Weights of a small mixture-of-experts language model, trained from scratch on English Wikipedia: 48.4M parameters, 16 empty slots to pick.
Below are experts of layer 2 (counted from 0) of a mixture-of-experts language model. Rows are named router (the router's row for the expert), up (a neuron's input weights, with its number) and show model dimensions 0-255. Each number is 128 + 24 x the weight over its row's rms, rounded and kept within 0 to 255. Numbers have three digits each.
After each expert's rows: a language model's description of what the expert responds to. This comes from a sample of Wikipedia text that the model never trained on.

# expert 39
router:136164110104152109073098090129091188119119107103120131134149137135119103120180145112118080122172120144108093132150133131146131129128127123147109133131120094117126110133107135153118128122126128128140146147095122118104125072124114175138104138120145088103122105098105183157079109150123157116163157126138096095133159151159162142104174130139158130131097114146157100165142138155123110104125163147142084106111169150117157092133112149157123119148134131111113118140134134179143152119128158154153150134110126140113190111096138145114115143099091137136140132144121143146120175139121137113140131069087084113118134147139088112120186139123095101147151143111138181098108140093100128101116084167077113135136084114139112127127084117097126123177144151148124174136134157127095131126108082
up0:090141117105112143134163144152119127125095086128111140101108176124107129090138159134106085126150085109177056139116119138150084170127169092123162118142147159157081097164148164132160133144195162140154096152105146099145129144149089097096158135091115148119139095134125121141132129077143102136124131096146123168141136135124123145120145105114113114132105106114124170120113177159119126138115111166125138130115132138140127084116108122101122113121160150166101102160137128152124127124155121169098134152125156093110156117167126127119114127117109098100115161099159118157120099101120137142093119119123112129158092128101150095129140146116118093125135144117158168164136103109141120092143139129145131119181114100091174151101141186099093134108125088113136139104092102120110083148122111
up1:129105096117164123154115112145148138143136132121086148154137166099153136123129143140114130159144135177166130131101153128125116141078103147118102126088083164153119108150156132191129181095151146148159084129115119090125102152113116124121148106069141111102083111096095171123113147167123138129128131128130128139113127125135120122132133120117139128096124096168094135137085099122125141138122154134117108096127120156140177128116100166096153126107121154137136124097145162094130140137115108119136154123164117119183081086152095117133135152122111137148095133137140113180112116112118138125137123078095112155157156093133141090115198131140131090128150148160156098145121143102127115153087111125162128164153159109131137118121090119174142125126158154084121087119165174112150125108074095
It responds to: Table headers and dates. Column headers and cells in tables and semicolon-separated lists, such as Category, Cup, Year, %, plus month names and day numbers in dates.

# expert 51
router:162152110109114086080127100144110168115132134152102149130159137133128083107153131119110075117135107124082065146120145093175161099098141122140101121137128103122126119116103162144137147136065116159124111135113120121129156110127097190136146164146137098142143137139110177128116122176119097139133139118138110087148156171165126125085145125149153163151106133128137101131142158123097110124163148160151088132127143156114142083119104107165135126150135166120141118120127146154135143108136132147122148139126103156116182113082152149134130162122105152090114141134118146108116144125137145111144146103103115118097114118139099140066199144113075102095133150112133145131098149088122142141132105141129147119155107080136127145139110116102130121143127111111129183124174140149071145103098076
up1:133130091124126131139105147126155129186165117084121136124136133109134100113118138131125096132143066145143145108133111088140192161110154103144156153133133130162165151144130124148148135131119135163138145151117122136143092104138116153114128113115101181117134148156205100127123146125109114127121151150120088099125143140164131121156149110139140130112082092076146132124132157175142162152149145097167119125139112105122142166145134119140128109155147089129140125140092104164162116120115146175109105091128106083054122151125149124125113132119148091119116119119115147126152134136126170139110148106092127094081078085182145112134148131147130110122085085160097133125101128080121104161154126147157102099125093149176101095134108139137125119136120130176131188117152114110152119128119147
up2:110180131082117143094129118181146139117109137140123140129128154106145101153161123140084132126148101140096122078144144120119167172096086135135154145144139126139130097102138117095145139144134147114150173119118125167101143145112104112133130098134125109167150129106115106112106114126122140149106123116092105130115127153177129126144159127110107107143130091152130140126094119125137096066155111153124105105115106132119133104145131174113118153142090134132129109158118124122148126150091141174141169136123133126123090158138159146117144114096129156155182154102105103101138125115153162166113133155139143121169170132140164116099073134155114064105098114095126180128113125090136118099110129173114107186177124115139067131088110156127177114117156131147128108161132142087118090120108081
It responds to: Slash separators. Slashes separating values in tables and phonetic transcriptions, as in "Apps / (Gls)", "/ɨ/", "//" in code; also infobox field labels like County, Country.

# expert 14
router:131163117093155112079111092119095174120133106099117123133151145146116105123178138112117077119162111138093090128140141132137144122123133115147102135130126104124129112141113144154127127108119140132134123152094112125104130081136131170132112141129137106116139105100106175158078109149121167105164158120133100106151160150160148143096179133143147135142106110147158094166154130160121109113135156147142083116110170135124163099119104126159121140137142140105109109120130134169144149124128155157152146143110129143123191111107137146123121141103100145134139150148119142151111181149113135108138124068082086118117132149143085108113185143120094103149148151105141189091111140098104144094111086170087113129143065120143107121124094117102126117178146143142121178146142159122097131127098081
up0:107166127160148109091112139161121110159146129119155089104149126149161135168145164111109131131127122161119107116116082112165140119131176100204127140108121149131165087139132104158118137126101121144152106156126152108111156122153134121146126088157106155131075148136134126153119121115126176099186142121115124117122169145183129109133149154101118121145115128119111162137146125149138167146152122137089119131148128166128193128124092145122074127126114129086135126126089131123122159148130119140114123095106144161110157106151127149096080115190096150107115114109099105158097124097116129155095119131095117102123075120162126152106120160148111070117126124106120143129158146176111122092165149131082128143159128112119087094162097110124099109119164114121131117102101122116097143127089111
up1:162152134113111136175137074163123163138159171115125132103146158151094103119139156128157147107105092164173125118101148114149122158094171114134154095123127117131126115147110171134131159154129159136153145122122164124201126133138143124148110126108134110132083146116132175142143138111120110097121126147101122128134135118116154122161143158135135151156132136140108104137115123181100098078105133132113171102147142123156112074115135149147129160148070133145153134158150117112142131114160147166131130130119114101148088128121133168095126103104105126117104173091132128165162139144118090114140102134143084126135077157154088114024154157112119136141146114126120139079154129138088080098111122132140149127146134147097121136144130125120093132150089137078129120143137127135102136122139092
It responds to: Media and title nouns. Nouns ending a title or phrase in film, music and politics lists, such as magazine, Party, season, Award, and closing quotes.

# expert 50
router:136120101129205134124127111146102127122132101131104130131137186129121135107157118148137098119124139104067116110134183130114121083148109111122061123123172111134135135120087142141130155134121123144159128128100126107143134077148110142136140135092116161088109106101146137122111102151138152127195122126121089111134161142157126147136124120110137125121156143115135127112121107123104153122127198141140129091148151139127141121112126101151141101137115133165171123115108152143142138145162158146200127204149170124135128137156121161139131141123120146081084126107112143150098130052149095062112135132138139127114135136152167115149143154125078106156129114124129128105099110147103113102079134149184130113139083102161149095115081114118141118135144108109120144111118129135143114102127153
up1:144164102106113113147122130105116124102133074108119083118149186126116126108118113159109136127113188151081108141141120149107110153128095110094095136101154129111094178162107099126130121145123140117166114083116115112131118127066136124115155139121108089094102101153141085148126147114123149090089158122137108125089141137161151141067098113120102111169127104132149101183116127127124131125171105171113134098106115155107147126172152149142159108108122105145184092132152140112098135099137122110124150096134153128160131132122126128115139140116148122159101147086138124120135121089123143120149148154149144109155188122142132090135152165114141090132159123102191145109123149138161148121131157109135145139111137133138143107151082143136165159087145111133120125152143090070162110130149093
up2:092135133109151134148090136149113077099143109159123128054120124109153158145092096119119112139121134160132121164154145129124150186139120112158087152104125136113135196111148144175130105129112096151157135084111144090165089093148120141110145153167132125163133165096122123105119130125130101156166122116125114117120141114148148146127142098142114097157132131155131180101148116157149128135143078141173148126147120126145136144165132108118130135109125095145092140103095135099132137129148118143139124161147170119116129123137143109144095128133122152095132146128153099140136152117078150065127109142133067068134167167119107105145102124159107169135122165087146142116149156123153113155084116112131151069132120135170091133097120113143133098078101117137141142139130106119138101089118142
It responds to: Copulas and quantifiers. Copulas is, was, are and determiners a, an, some, most, several, both, another, own, first in expository prose.

# expert 3
router:115146101112153109068090111118122126139162076083107120107122135145140111124138128165137119077114108142108135126146139146131127117121138105115130153117131095119101115114104104153101147138135122182139156136113140101140108082115107167131120112162173129153140134140150176119093135109133107155149174132152127098176131138151134166111110157108131141184120114143140149126171093165127143120119209124167102133132155125115132145107088130164101130152096143081126097121142134166107180142135132117114121162095117145131161104126137122129090159124121142139081104102123091157161135127154143152156123075148107116167105116091087139131122131115128122128120144095186166122107099127108133124142148117127155124129077146138074130159086126104123125135133178148128106105133149119085122115090166
up0:135120152122147133184121148125093175121132100142119107113158133154100100147148145223074108149126123124118112155171128112170118120120140098094127146176084114111118135108124141136139142158118145114122171097101124134154115099110114137153121099165183112149164152147170107126111125118120153145160147157101139091114138111143143129142130091125138099142122163118102128153138121123160117119129119111161149143171141137093075147138111114136097166141141155127138114117114142135124190108073116132139124094107112179104107080149135108127117140110128129130078153128117157089082161140134104135163137138145155132085158083124107154089108130118102171147130140081122188150132144084131116121142115115114135109183125127137123089111141133120109108146119138122128097117127141076124116116100134
up1:109100169108161149139104115121133160140099124101083103100117099124110099134171134082100147104140136151159102124125132101119095165130126094156155075140061105123123130103142140130126102125093166123138158146097140153123127099138112135125107122151142107126114080125149118141158121158106109099082149111140114126127094107098138128150148136139131071125140126110143117128116127164086148137144121107154156097111095167103152104125160096153130166145164112146101106133133144116193127118156129134121092135135102144141167090156160176093123157097114086155098124114103117092143087136142127124177112159099116101097158182149177112119131113142148097119132156164153109143127080138147113079103110117153120120131148130111168121109119110132088153155140112096143147136161140094148127116102150
It responds to: Line-initial list dashes. Hyphens opening bulleted list lines and pipes opening table rows, such as "- Record:", "- 2008–2011:", "| 90"; also hyphens inside compound names.

# expert 28
router:108118111117165129139086093132098157140112138139157139120172132131090128143190114096106091097147091118081130133146111117127135144115134134133117133113130074174142097156146156193107116138132125142132111123108122119114170087115175154131082117109133177121122089117127153121093062131110102090107145132156109064160135136148185153081152144153144130126089093126132136126164112146087096105149161130134081069161128139131152142141104164117104170120147119128112102151161124144126164099150126128124103147131163146132167128127119145115109127096131125156134129144132161126098134109106152080154151124091098129156152115147115126124148161143130126150131121119176168109123106117126147115124114145132127105158108088136119126146135150137112113145161153122126137128117131141129115108074062
up0:098146154123120156110100101097128125149112093188143152102097124120108144142109134174105168135136145106144048151157137144114135119161115112150149115123138094112113134106140148118100109160115096133137114125117115123104188123116132087145130122097143142102123136149129074173080105114109117097137179125115136156186152116124150120145114124128153161112117158170136127186129111147104137093126114139151125167163134176096150126138147133122136109136134117147131135112164130118125136134101104147153144128134138155104133091148092171113139111105085104172100171179123138092139126152142167122092146113080140094166153095148104135166129129137118125139109148122139142137139134150115075095139096099090124160093168085154147135158138135147085161106139124115151118093152118135152120137108098
up1:116109132165167107068117143125146118146135156101188134128109140089149132120144118092138088077098145107125136124157149108151111110156108135156140166100146100103205133117106130128078144112116129151115113139112137111095107097109133133121123129114116139150101116139129126113127118117134105166120132108131100109113091143161109134172139150171112086110162155173122126109158121114122122106106157132135123101151135140150148162111065122132173146116123145152143137122112118142186139131147117128095136126155141077090123114115156158113134143171100131078137177161118117160117100121119138110111115126123127172112134189131144099184120114113128125138180157096138130149161118127125122095169139081122155136151145104146112107143103091117135148132179110116172154106103097109116142168090151
It responds to: Closing brackets and quotes. Closing parentheses, quotation marks and brackets ending song titles, years and citations, such as "Quit", (1984) and 1996).

# expert 54
router:161164112107158112088099084126086182119136116107125141140146141139120107124185139120117080106163123144101087129146124131146153130126149121145108137124122092114122115133116124154129131121114150124133137148085121123115123081132116173134112132139134082114123086093104169168073107154127148101166159113133097097149158129162161140107173135133149136132098110155151107161142132148121116120130157144136085100106170137128148093121116145160130127154133141120116122120129132169149154119109147147145153130107150144114181132106135154118124147097098137127142136148119147146118170140111135109129122064077092117111126154135087120123191140127096100147147147113136194093111145097105146088116088168084106129133093107149098123119091122109133118182149150145119174139141154129091128130103081
up0:117122115115119111152154110163139117099101081127091145123175153127141115187135113138151131088142128118103116177109107106122094156102111159101147140116129107132086135122136111093098135104117096109116110154085128110138142120149102118100161076097129111159137124142133141089148113137116143120145123116155098108150137135100115168103143093110149130129076133121116138146108157162114098102141108180148132124133136137087116128122176097123119124105147112168174102138104170184162141130130150105146114131091090152162111126128136133088146128147148159122084129117103129095124090131091139090144174068128116145109116125125132137132130119146116120098118112118173166104142154135132174108128171170146150111193097139162137066156114150132091134124077154154134123138127144113097127104143142
up1:143104060137097140085145124139122131128099136176131148132125136145095101157082121143163120073124128127163067135148086174098122112107172103170133141138139123109127148102147114165167121193166090141110083144122127104129118164116158137131148125113128106116089122112140142113121149149119113126173145155127151127170134149143106137134120102122140146134157149153143073114115116161131081112142151108127120154119127150139071139075129127125115121106154127169137130151142156131151088137144091126123137139109147178151110115123139127093133119097109134139117164186116137116117136102115145134158119141098099097150130079170099101136113120095086101104136111076146133130123101172107117140134116168093154121116101124163151155153137086163131174131130142155111109128142164132106124135144140
It responds to: Possessive s and names. Possessive 's and apostrophes, commas, table blanks, and person or place names like Carlos, Miller, Creek; also minor in minor league.

# expert 49
router:128100115059144131125139085119127155133122160149146094115117132137130105133172137103103075135153151163110101103149117170126153096105174134112134087098140094094121092159127122145149125126122164132172138157101097105131132092146122131148130141122136150080105102136129137168087095170140105114129148104158109114124157133187106137079144114125120084137125135158104121108139148123124126108163185121155139087093156149112125098158114143144123143111145147124110100103145168166131110112128127140109123121089121170110190135131123125147090124104130138128118115096113154135081142141126133133138121113117088151121146148137095097092174162133121121157153157095155144117142138105121149115112064158129130099151108095154141162144123146121106126114152154135157156172140160114146116133105060
up0:101064117117141154137100137138155137123152127125077150129138138140133148169106156117169148152118109129112093140137128131147086067123141125077150139139129174119108112130131102145137143150145111135161071129108134128122193127109131124108152081128117140121125111138142125113091154127125128137115158130116114092161169145163137125098097147121110111153134171087086115111109166122128142138160157153154167101162113151100120158115119140119095107160139132117106135142142120128119147158114157147133117075063147146154139140114093136122104138141111184148106181129134115145129165116140126137087087144123162124147106098145124136143123138096184095122121131124131101146087100126145165086095168139168121130161071148115129145124134100128123122156144127102136097100157097093158083094141106
up1:167124104088130126123134119157118103153107157144145133123146117103141118139138157116141138168175090121117129183135121104120191147121111184169131132127159191148086098154075072126103118081143096186146130146094133080141155153100118141116142133085151116145107146112135101124156119142143129098156107122150153136133135144126149110146113126085102094127122136150105167164113151137134103142130114148110149147128116128136126129134109155150086134152117125139103134128165144142118133108119160160116115174151146174151107109115086079155136123126155138142140155109090142124091084119125100132123100150130086115121156132115100104103118140094119126150117140138131123101102092097137121129161116139122145097186127107111068107145089154123137087104161173084129161150147119117118118131123087
It responds to: Closing brackets, equals. Closing parentheses and brackets in tables and formulas, and the = closing page-title headings, such as = Toshiyuki Kita =.

# expert 31
router:140120128103150140137074091133101175132090108120099153110142122117123156101108133124151100077088109138145102136138150115166139181113144133099073133128155138117134118121127126100133162151125134155143144147134161101139060129164095115139151129135151140110125104128155131163117134192103112103132142129153141137148144157111168170067151111138129117162137146128175155125039102133142119146126098120125120138157144154121130137116124148120110111098132126092135113132107163128108153095097156154124146146123114142109185127118113143093093134100109112084103097116119174152111149108105164115171102129128097118119119121152102140101145140112132064166125131166118150093136142117135102156079133158164127110139128127140113081158130101091121093162141142132116120180140129147134108107132135
up1:148139120186126133103123092153173119147137165092127125104146121131120129159136129065149153149118146117154113120156178113168149139139125147096137100167141154133123108151164125144157171106134142136157127100110133101127120116141114155128122094112103133112152097154186123172146174098147157108128108115108110135120122084095095126113119145132108130172123137102153135136122121075108088121135147134144084146129152109132066096112149144120126156163102085118083139110128138103115131106186099154093168119154153164091136082196120132145131090119130158110131086118120144111139104098145125115105125171098109110119142103131155119094132126128094146137099142152110165130140142114147115132180106158173118091119127124149102154151084156137128102141119144101107098139128126092149098126129117
up2:100132157095127138123118099133096100124096094121117141122155137125123160097153086129135129123107114157129074130126137129143073156114125091138125120153174120112145122119098135113168151131119139109119101118111172103084108116123142152111155122133139126127140120171137129112143134099086106143120133145103078114125094119130134117097104191150120153141114144120154121193109154124128172177141082089120191152148118118123148101108115136102114121132133104165142100158113097162129157112120132106104146133137099099118108140140122111085117142089143100087103110148153153123117141115137166085130127108163108084127116175165122164085175130081111127143121150094184125132136119110127152129100163145155151154157129110118129112162125113128149128151121168180146149112138087132122180157079133
It responds to: General abstract nouns, verbs. Common technical nouns and participles after the, a or is in explanatory prose, such as used, found, species, region, structure.

# expert 48
router:143165116098152117080112095123085177124123112114135136129160140138122108123186136112134087119169129141107075136145141130162135126142134109157104133127121096122123114140120136152109130114123148118134136146095117112099136057129105169131102135135142090109122092108091171151085106153128150117163138122119089102135157136162151139093166126138160129125112106152147109168130129146123105110126154150146094100111175152123154103149120135155119100144138134111112103125133131175140154121124147143151152140111148150115188117108141151118124153098093135145139132118138141144121169144112137112138133069077104115123116147142090110113199145121098112142145160122149191090109142094103136081117090155090122133136056114151112121119093124102125121179149132139131166146130143122095134122109073
up0:146130112095119114127108146080142153099114104126144099112145108153144142067103150096152112125118132136193132137159158147130136123122121118105156084110137135148131114172133142117107123132125116130162145158115143128167150124128123135106133171150103129100130105115108118118114152147124174162157108110133116060179133110100109115133158105123136148110149129119132141144167164090152132077124106097146089066131118070132135116137072121150148131087114155076169142141122117102114155099112129131129088146075165096133172135109138144146102161115125108164136127094156142173118163137073129127110130128121138122113135124138096111148116130115155106121126111122126133103169107150126141166110077167100144133145122142127139156086102080149110142162162096174146126113144121087156117128111101
up1:165113150126143134133104129182175116097113088130172087106123159143142108134120146073163134135136123150115104134120140153121147105129085110131158085099135101124134137140170095140143164104156140177118113169151117117086138086155075128148138146101143160103142088125129112178139145149147124113150110113123130104157144109118165160142123133113137092140111068114110132154126104099119107158119143152132103114120137091087130131154109140155163140136117098094178133180131126121157129116145100154158119101096145130141139105171130138107093139125125146112138091122135122110104128159095123118129081090091120140127083136116143101173099113119084134191165146116119127175152122118107124116137109141146139146156097106131113136129146175154161118140172163131138136130117144104136118116077075
It responds to: Prepositions and award results. Prepositions of and in before places or dates, plus Won in award tables, record in sports stats, and building verbs like built, erected.

# expert 59
router:142134149084086140127160084151095119120127104126100130135127112137132164178132136129137125130161079114083108159156103107140153101144146133122165122140148125142128113122094117116107138097099134140122100138128125113156135133123106085127104100133153129120119148099110101167134106120124178128148138108147101151156162195160129131121132126064113083136139135129095095112134138239130127141131129184130154138121132117117121120136153121151079121134120113071164118104146118172158211139139164129136103140111164134147116129108132137140118116123081121139126195164099135140105113101111111133137119119108106138120139107141098118123135135128130065127091118138135165093116110136124129090141145134115128132178147111111155096131144151155137114152132165146152107161098130108098121112135088
up0:150134141110141205153101082127166095122124122133122113179117133106127154145130149160105142114125104135113130150128113082132127135120134146164165156138139157157135106162146153173127134162168138173145108146109143136148136104119104113140099128150116140125123123138185102080091095102132109114139128073150124147169120080109111139099159136078118082123169106097133124147097144111151136092088143144144112124124113099174135136137152147154138098114123161158132128120137141120168135145173129105132135124136113138133104132110157109128098096160125107109107112097108138115174137073103105150184143111091108121129143135113154113139148098156063087143102143138138099122165108105093106117090128133144151116155158121134112145144119121123158113151154146155162090092098147134089087131143100
up1:130124167118126110136139113135145140127114116146111151152111176135130110144174140153098100137141112122108105144111113124150170134139154132096140142148163092116152137135119160142101149086101140168140102130091102126138161093125137128161121104095179117145140164139086134137122160122098182092145113137135152195179150116097125125107127132114092161127147164077122137113160151119159137142141135178132096143139125093114117122129144107120127111130090121140099141180094159103165146108126164196144126087105077108121127104149094146117112097145078123084117124120121133140100144157133134167159158098115154201051089128127105132076126161128126097129114094123113128130130115117146127110143115133104154141123085108127170135145155126121100128122143131121144129120146098109125144135147105
It responds to: Music and film releases. Music and film release vocabulary: released, album, song, film, vocals, Nominated, cassette, in discographies, track lists and award tables.

# expert 26
router:135167114101157110097095087109076170127125100097128123129155144142118104130175142121121078117179122133117096140142131128147145139126135117139104139126120083126121112142127133148118127122122140126141132154092124122109132069125110164135105140136144098107115085094110177160070099149133156109159153115125098097151167148169156144092180141141156136128109111164160109168141128156119115105143156147142092103107169138136153104132118141151130111142132141116113115123130127176149144121125157145150155136102128139123184122107141146114124144095103133126147128143119149137114178146115134103137126071084085116116119140133079124126192147124098100140145157108144191099119147089096134099120097167087116122132072118146096117117095123100128122175148148141119161131128156136093137126114078
up0:151147091136111141116111105166105131109111088152125102137192114136125127157149108092157113165116129139130107142134092118124109136127106138132141141072132157098093101121138099117157161142111116133156142110127123103134159142116112119157167123129117122147151073120147101109102120117119135097170129155155126093129129141088189126179121150153183126101127118128159145173116083136113112113115121145140151085071125134135128114116125128126128062131135128077148133137157157136108113149143183145117134165090131181151094162073150108141097132147108156140128124113143116124150158126140107084132117108125131121112053142156124150110147122103136138160149141145174113125144128141148118130097134160167160128177090136107129136136107108119075117139155136127118122144127193099161157150133119
up1:118162091153142139117124116155162173141120115124095135122145156121143132177128144136123094115091108170137088122114167125087179125130151117126166157124119106121100103148135133106157157126138139162068112110144147117134098116179117127117111101152143078136142103170120124128153174155145165111164153084087095133141137124098065122153128142129142089170106177166145164170129117114073108173146143113141135133145156130126154141127159110102070134115149116126143120150118114140142168108145151114164163153101131130103152151104152104114151127128108136082128107100132110155121105129141130129132118136122157057131118115182146109077103099122156133138125174096149139119108125112116125147114169080136146118145140122122089086135143115146097154112134122111144137109097105118124146142129125
It responds to: Table cell starts. First word of cells in medal, election, discography and launch tables, such as Gold, Bronze, Reform, given names, years.

# expert 62
router:138161118097157118089097082128095177124131111106127135122144140141121104121177144121119079126173126144107095131138134134148147132123138118161109132132122096119122116138116137149116131127122141123135130146092125117114125087134119169126116138128147106102116091097102181153087096162133144113166153118131092103141154142161162137105172136128160130138087110157163114166130139157129105106133165140147084095099179147123150094114112132151118113150118127119112104129134128179144152113123153136147153132105124135114190114098127155122124139105095139146139127140120138136122164129117117112131138064075083115116127145140081120115195147128098101155142157116141195098093131108099132091111085161081110121141090104145098123120088125096130116175148149156121162131152158124093132120106075
up0:137125124141125129076133150168138123136098103154129110140155095128129099116124124135106102097186137128093112120123129139156167163137115088072155141134140150109093122111094105115122124149119110146149132149152122139133118079130138157169149132089144148139152113123108107124082119096105159144115130088136072129157089128126145121109150161165115100112109091136121170174191141110192123109189116178110085109161149141090123150122122125133159123122151120135107139133142127099158092156159118174152130156080136097086089136157150107144121128132136142088138125109114077134094178128134135129121111109122126119160121104128146095141117117149117107129160142135152132131117138141148118124135121150173140143167155164178139154165131140141089145140155097160096136127141140132134074147125101
up1:136161109109124098147095147168122163119113084158127112130145163125096117118143165159113106124138122134144099138111143139154152132121119150142125119092160118189133096119171177124136122139089142111183151131091126101091124144158132112108060125109113082175110122127089149109117127139086131115123087146098106094178122161137161147136118127104138120112126130146097134114111105116132115096146135164138111112146105186138191142098168117162141113116124159161132086150125084153113111138118117141121164123127093133108177114109148160119116109102146161102146097164105115169096157127126079082186106184171119091120150131091145100137134142121131096128143126132093133116102112089114101142094133145116132110131131146175117111132125129097135092127125106147139108139139152134126116124134124
It responds to: Table pipe separators. Pipe separators inside data tables of sports results and pageants, plus some date ranges and words like Science, Related.

# expert 44
router:140167113099157121087107092121082176122134114094126138124153148142104114122177140118124086114172120145101074131139127126150143113122135118145103132135128089123121102140127139153113130120123132116136131136090116123118132076136121182137117143124154084101118099090105176160088107156121142124165151125120104102153162158153165143102176126140154139131099108149155100168123129151119109110138157144141089103109180143123151090135113128160127122142131132115104110143125128181148152116119151150145151118106136147113186113106146152121124127107096137141136131147117147148106175139112115098142136064087085126118121145136089123120180135119092095150121146112139186092098142102103134093124090166082108123143071116149091139128093117090128121174148157150123160131132154122091126119121107
up0:119136133152120117127094123117110112121119099096117107127106131104147108136114125116151146127078112106121088139079143144140071141102132124134139129123145057155128141130139129152152183118135103165125130134093169135112162096139139132180164170115170129113112081138095146124109093127122166092176096130119147083173157106138117117170165079173173147120090171143119103136116126114133115142107120103139085132159126136109126095107091140160118132132163111107127129152126190124135097130117138090140130159153077161146143141130106110128146150118088129100106158134177134147078098152110152106111159120139154076143128138146113100127122116125091129143145152130126111093147126140097159145138131136126112137129145146150151124179173142123099074140148130128124099146136142144137098090107102
up1:145138114132143155158129109180061135094090116113122105119116145124123117138151132104093156093070094128153136155124111138132140075125135112112090105118160145125106095117125139135153119137111070127136160144114093155140116068127163158104167165111118138116185132138129150127132114167149127094154133113133128160142098093149183095136150130124112115100120096130160154182133110134157129126072128111143061119136147166089102148123132110152159126108110106095159131090111083136093167106129106121159127135147099138131144105119132127135135168155110160159125090145145151141154107158132120110149110158101145116113082123167115123110154160093103120129125119130139118136145156101159113155140127148151126128123127146101142085141088147171121117108148129185140107171143157128147149138157130
It responds to: Descriptive words after articles. Words following as, is, a or of in descriptions, such as specializing, multidisciplinary, Toronto-based, major, with, an.

# expert 61
router:147165116112154119087103085127092179121129105104128132137147143139120094129177142122118076104160129144112090135142134135144151130121141114135103129123128095118123108135129139157124129120119141127134130147085121130108132069128115184134109143119139097109123096087103186160076101147134164105164160116122093094148163144158152135093168133137150133135105112152158102154141126150117115114149157146143087105109162147126144093127115133163128108157133134121113116135120113187145150114123152144153151134110136132118188113109138148118123142104104140137134147143129156144123164144115133107131124079074081118108131142139079119123196142123097100142141156115145196100110142100099141090119096158076120126137081111139104118124094127103122114173148152141132164138141154120085124126113070
up0:116155144159111177129119086138122125127112096088146129100132142105111127119116137150155134147144133136124077145188148116104139147099123055153119086138124125110122141102123169130109137136132132166093120092111151108124137128111140146129136149113119128103133120136142079134079087125171115116165175096118153165105137137128137127097132142118121115110157107147138109146101170107133137159156157149163083151123149166115113124107158145132149131171152154084139175141123112082182153124135075139107160139127088097120174096130159114097139168147137124098134132148145120177138158141120149149095116094139140088118120179150132121105113108132144106152088092141141169134088118134094135134165117140153104141107141135155116146118152115160110156114163128097149150164128096170136134144115081
up1:137191123119134139126141140113135154149109122136143122115188131095112147116147156132127101104116136140173129091162124114135112100105122161077130148118151134110114101153147128153126104111127112171113104101129128089114104107140117156125091134142107149125163115134166210122090139148090148134133150139147158113108161145145143136113123138171156130151183084160133179119154141137143132119135133139105104087121115098129168154106103162099109141115125138123143139143087102101140141145107141149113138123109132128090170095113174101139151147158147159055142118084107132120131149132094121163122096094138118090093130116139133124150143139123112149143117142140124130101083093104136165121133131129135071156147131098133114159152162135093140121101121161144098087199095157154114103145132164
It responds to: Month names, dates. Month names in dates such as June 2013 or November 1993, plus series words such as Season and Number, and apostrophes in goal-minute lists.

# expert 20
router:129115140105149146131089072152150133142119146070130082152091143141134119140125130122163084142118137126140089150164133132144109123101104118129120135102168134146111129113112120124101146148146153126169124148096129129110133112152075151119135120102124117090149097125115126116140121148115164106138122121102101093176132105154145123164158121115144131114150116217169122142149084125106117112132118142121099082109121136124116125108100135140166178157141172152156086113111148101128136174152105145138133194081142143117150097124142119137125158126107134135085174121145121169094126103122127116122147141150164134162063145131144100116148138128112144110144123148137131138123079119069091103134110148107109145139120094129111086164074127172137133152128122092190103153111129148133114121154118
up1:144154134124106155131121124133138092101144140121158123144123134157100129115114120121167108124114142132136071164126149179141169126131150121162160140148152109093150136150117119159133121147130172146093146152098072092115126130179091129126085109119169111135129152075159089109146078140143147131103118101137142097153163131134098093117106128131146123136108139114110094105128144133113143116137096126152148099130084109123133141143141115151129107133164148107098119154168165130134152145170167091162143130104120114118119154140129128077106140129087109159090132158068114158103113109141118154130155127092105101117111120173171145122078137129153118081120159103109134137128081112091071142133183129098141146122130138089115111089102116148109132129139175109104157161084130140125098132150152
up2:082131148161131102077107142143141157135130108129105087143122126090124107110148104119141117110162129147135128090106136065174160149117130137095141127133157092124133097113132119142137101152132149107124140118124128096136175133136131120144143150050125105131127114161148107118105141122122171117141132091150134166130122132124100152116156110136086088152137159172136184109129087130162131133084159145149115136165118140101108084088121146111156126134132134069112107114134150126094130119115150149115131170155065131150127097133140146128148110118170123162100120101133130154141169158144129158144155108131143172130148130136137106107142092113120091113144152137125120100085121190125140151120155151155135169124132102129075135093121162185116120102145119107133117100092143117105127163060137
It responds to: Auxiliary and main verbs. Verbs right after a subject in biographies, mainly was, had, has, have, also, plus past verbs like received, started.

# expert 15
router:126143093130134136128088111166131129136159112131106145098116150094133103105201111151103116120135126185111131129134128147130133101100153131112131144140157106138093112146141143181117123157120154136134126114128163132132089076112119152137155144124120108119145112093161069156091104131108134096141130124125087134152147176160128140109178130131156120115082121145098143130125126129154120091139115202156108132152135127140097093136073107178109100106112128153129103153086124104134145123162147119166120181144105126114169109125164126125153152125100142112116103087139122140132132144109159074109139128166078131106133126162082121099137127116130082115134139129139130146116116122116104109147079130111096149120076122169159140115132142141123139165161156109118109123107129153169111155058127
up1:153134121177147160138141177111158130145156120144114118110115168106170105176161146110177128114110162113111122119141131135132142166126150131136132081157126092101113106108127137142124085092115123132155118089146158146141064149114090122111110144157149136112121134137167126133123071158136127148117116084118131084147104100151157140128122119158146160187140117122107089104162149129099152153118133151123112083182156190129136154166141101116128119135116093120107087130114133106157123123127120107139126104136142093143114189130131153093099121145090125132111134115138098112111152096107110115167105117099144151123154119133087149158097105119123149141118118127109126145131140129127113173114143098113100105148105154161121121166128121136108149120135144135140133047107063132120153178117091
up2:171149109122133088136134131116134095109161118078140108124118167126123105101117129134132121121169122117133150148151107122167151136134139103140151130120116140138129165086098124152122122148115138112122110097120126120130143117126148139127080104157087123112100149154129124170100144104106070121119117139120134116159102146152177162183106128161109145149111152185140094093132156164153102121182163145128131121112142128125182130143146122154108121167139121154127127113098145143161098121126121100118108136141139152108114108143162139142149118164075171144123115103153173110136146137127094082125121143148128087136158134084102113154158123171104129110104093079136100182111075141112096152103122146081133105114063145120107136146083139127174142109114105113177126138134127102105120123075103
It responds to: Clause-separating punctuation. Commas and semicolons ending a clause or list item, plus clause openers like that, which, where, while; e.g. "Games played;", "over the years,".